Experts of a small language model.
Experts: 256 experts in each of 7 layers, 8 picks a token.
Below are experts of layer 5 (counted from 0) of a mixture-of-experts language model. Rows are named router (the router's row for the expert), up (a neuron's input weights, with its number) and show model dimensions 0-127. Each number is 500 + 40 x the weight over its row's rms, rounded and kept within 0 to 999. Numbers have three digits each.
After each expert's rows: a language model's description of what the expert responds to. This comes from a sample of Wikipedia text that the model never trained on.

# expert 31
router:473465487473513439543496571430543528570489491459453465469561533579528557465553519499525541484504572514508485523503440481500563528528517489503499503529531511479539469506524520515505417454500522475500511506469477477453481534441519469493608562557507511542495539484511490436469489571559479425489418447563456504502501483482570436501510406419470479475480531542574417501522472457456464490486
up0:508463467491502474548473534540457538563540391480514483486482437548502414504482504539574491572466488523483512430479525480490485487474502475519470465447522501481509536520495516505573525482452553523462520485427437474434575499531454461452517536464473567475526485515553533467366508479487567498479498445591402495555534498521575504556481529472577502535508532536486522529536490515496506492488
The syllable right after a capital letter in Spanish, Scandinavian and other foreign names and places, as in S-eb-astián, S-om-ers, Ser-ie.

# expert 55
router:549495493528484414488560497442550529467459554494431499452525470515527526462579472475543512469548559439551425524473467495418543571517469499526520450533555500468546425496480541549510507502448489432505513490563431517435450458496528507536537521564537439513531503454526534465503500502603500493488477484573493579470494547488521448525508477470492498469451536521545444441549442517527487533474
up3:510460479486515488498619476564429462453472497531534502567487491489492584493476491461531530484490528466539527491460461512437495476554504561566430488487464471497506468463445520558437492508495545473516494507623513529472483483498484464477423543456442497509532573463549438461576472447492509587473502507574487496469463474541492532507579540491495558477422521544520487479461499446543517551482
Column separator pipes in tables, especially after a place name, plus joining words like and, but, also, while.

# expert 23
router:552496557485550443478510624466522496476496486531457454433511545483534576468537504511541560478480555426428443494491438431431546540524450504529433463520522524500545445453479543579499493466458506464484557572475521543468489521446507511497590513511509476527515521422441522514514473570529454474508517461530528526509511518505492415508502492496449470488469555500544521422528507496486559524458
up18:511476492523485516548525569485506518492452487484556520551591499509489508429510508488499581488491523491501557481532510520490548519472455507504429530488483475531539471481490457478441513584546501552517466549442482538473471484526479508552481441497527499424445476538441496496587481524503452536527493504463544547480559513379546509408555459487505465455549456593500537544442456491426526415471
Second pieces of words after a first fragment, mostly ut and om, such as a-ut-obiography, an-om-alies, Ambassador, plus out and com.

# expert 14
router:542501501568516443503560498465544530483472537487414501456517478518514539481593484478560495447524562488516438534492451518417557567516473500534490475554568474449572430495466535523517505505453477430492527483543453485480462490486518492553553549547521414513554520443548538465507484541568473524449483496540509574478510537504506481540507451444486476437450497538561439449566438504493487520465
up0:521483497547569503497506515486510612491552457548524514492546550466473491507508527524501496522470436502468468544558511483449619487489459510487481526425547508442477464444456497438526481474447488479425564548455519384458565484461554526515472490480536492487509427519536486456518551525539502481594505458473491553470525466459501539456490530514457405452502565546526509505531572496520532491512
Closing ] and ) after bracketed insertions or citations, such as [sic], (Verve, 1993), plus quotes, ? and ! marks.

# expert 57
router:570488475549521484492546487430543517489493576516458515443471542548575527425504503470545500494513563499530481473407505506476541568519494549557457442526569459458533470492438604506488513499504467493484485484457476506496447480491557495559541503536508475535545503467515563473495521550556477470481478436494451517478522575568504479524516417432514438478461524486541449455551452471517548525415
up1:544553490499479559495445503479456534444452516501474571523497468464518500474463498445488465495514441466534473447452499437505496487477551395474512519452468502439516572542511477508553486496467487516485471572488530488620620508495464534542495516504485581470577542545447483496511467518456533470470496534447543521470553580494487463566510538518464523492500475603484492517486513430492448552468
Digits inside multi-digit numbers such as years, route numbers, dates and figures in tables, as in US 117, 1980, 5,135, 17th.

# expert 13
router:516510489559494420513545505428563522467468541499429484451522495520550532443574490489561498450519566450526443554480443507425546563518481506546497459539578494464561431507455560528516503484439494428494504487534451531464462478468533480548560526554540422513532514457521542449513502515591506504463467485547507556470515548469527497526475444456485465450462522535532434464542448522503506526479
up0:494408550427515437532460513565514513428506522548423521444488525496438469432526524469539480404480513491593493509513470543569529486502461501540492492459515420447540535437521551513501444543451502513535484557558482460467458513596493515566426469462496501505434473486481510512532473565492498489531427474515496543493509490509499494500467445523526531512540504508522413490551530475502573534551
Closing === or == after a section heading, digits in table cells, and common words like County, is, was, became.

# expert 5
router:490494479489507457513479501450547502502497525517450482389527516508511544458510508494560515462494519460486534489527501431518540504605428577483468502496594553508563444452417507568533508499462494419473516547582481484489418502503567429511531589514560438497502465401548542518476536544569533517444466506526486474495501509474541456523476509479492521458505531517523467517527441471470466539495
up0:479461466467477497477506483507520503518511482514469505518529506485567501472496550468525422487563519495507465440417558509558493476534480522489519423482518597558552498522549577450453460539504466518544545536495489424522511421452488491503495590609437557467562517505532442481504477505489530532454478533466412379516522524494463478507540488520533534488466456458489499491465463573530453469536
Mid-word pieces and digits inside table rows and lists, often after a split compound, such as Canter-b-ury, Corner-b-ack, Hill-s-boro.

# expert 35
router:520435515532466476525530545486532548485492535502397447429533510508534540523533449442529482481606512468521408493457508479455544611572518482519540474483550543469528460493486547541573558468478497436450473523515496496470474514477506513523525534532529451525499513450489553427493477481575444518440458475536555556461489489497541500430494427454466509465493559533520488459535475461485455561506
up3:518505461511490524437512465484455486563595499495478453443466519447518573554482508525463491470538530473457463430571480543501482485530451520466450529519517547485477458530578533493494524524530514510485586538501521451454557518420508501495464489496555530496573516443504509587528515554472503413452445529510474538524480462476448466461506506481407537542563525477481492545427434584469496557495
Pipe separators between cells in wiki tables, mostly after numbers, plus slashes, semicolons and hyphens in lists of figures.

# expert 17
router:515504496562488426508543501423559521464474545493428484450523496516545534441574484493554493449525567446520442546479448505424543567520479505540492454541578493459562427508454554530515506479434490427497501483537462531463464475473530482552560526557536422511530517452519537446506507513592504504461465485544500557472517547464522497526473444465488467448459523534539432466536443526501501526483
up0:569496536510548424488477463514545466524529503465485530514579521604539511469462473530514479445541507427503475519484485517466509551472470493419511474467450485491554526498466477513461502513501502559478512533520525501532404520384528438520559491565509527533509543470508506443535436499548453523496398501562530494563484469474551489455451469450483450525515474528466461548445479447407493499557
Closing === or == after section headings like April or Nebraska, plus digits, D/d and punctuation in lists and results data.

# expert 60
router:519468548494476481483508476452493500432521523494482466404487535536615482457495496493555508503564545474530475560444510439454573577550514559579489481505554479503492489469482513503489539555477523423525494534495457466427453492454514441514559517559541550529503548443522480439496481520589476501522419451492488529537531492496577501521486472438504470447451524491489497500499466463482556602490
up0:535505547535463542557527449479463487495542544509528460537496483491438474510421532548520492455498588444506525480510491433497565501443577471435519501546498538482564514506495422550459443519572535557429523542546444509529552483470483561474426539526416484509498477445535491429521524476530498447473525539464539491497463499477464471559443477447518486543493507511529456512422569536564461526506
Past-tense and participle endings ed, ated, ted, ished, as in created, nominated, burned, presented, often before by or in.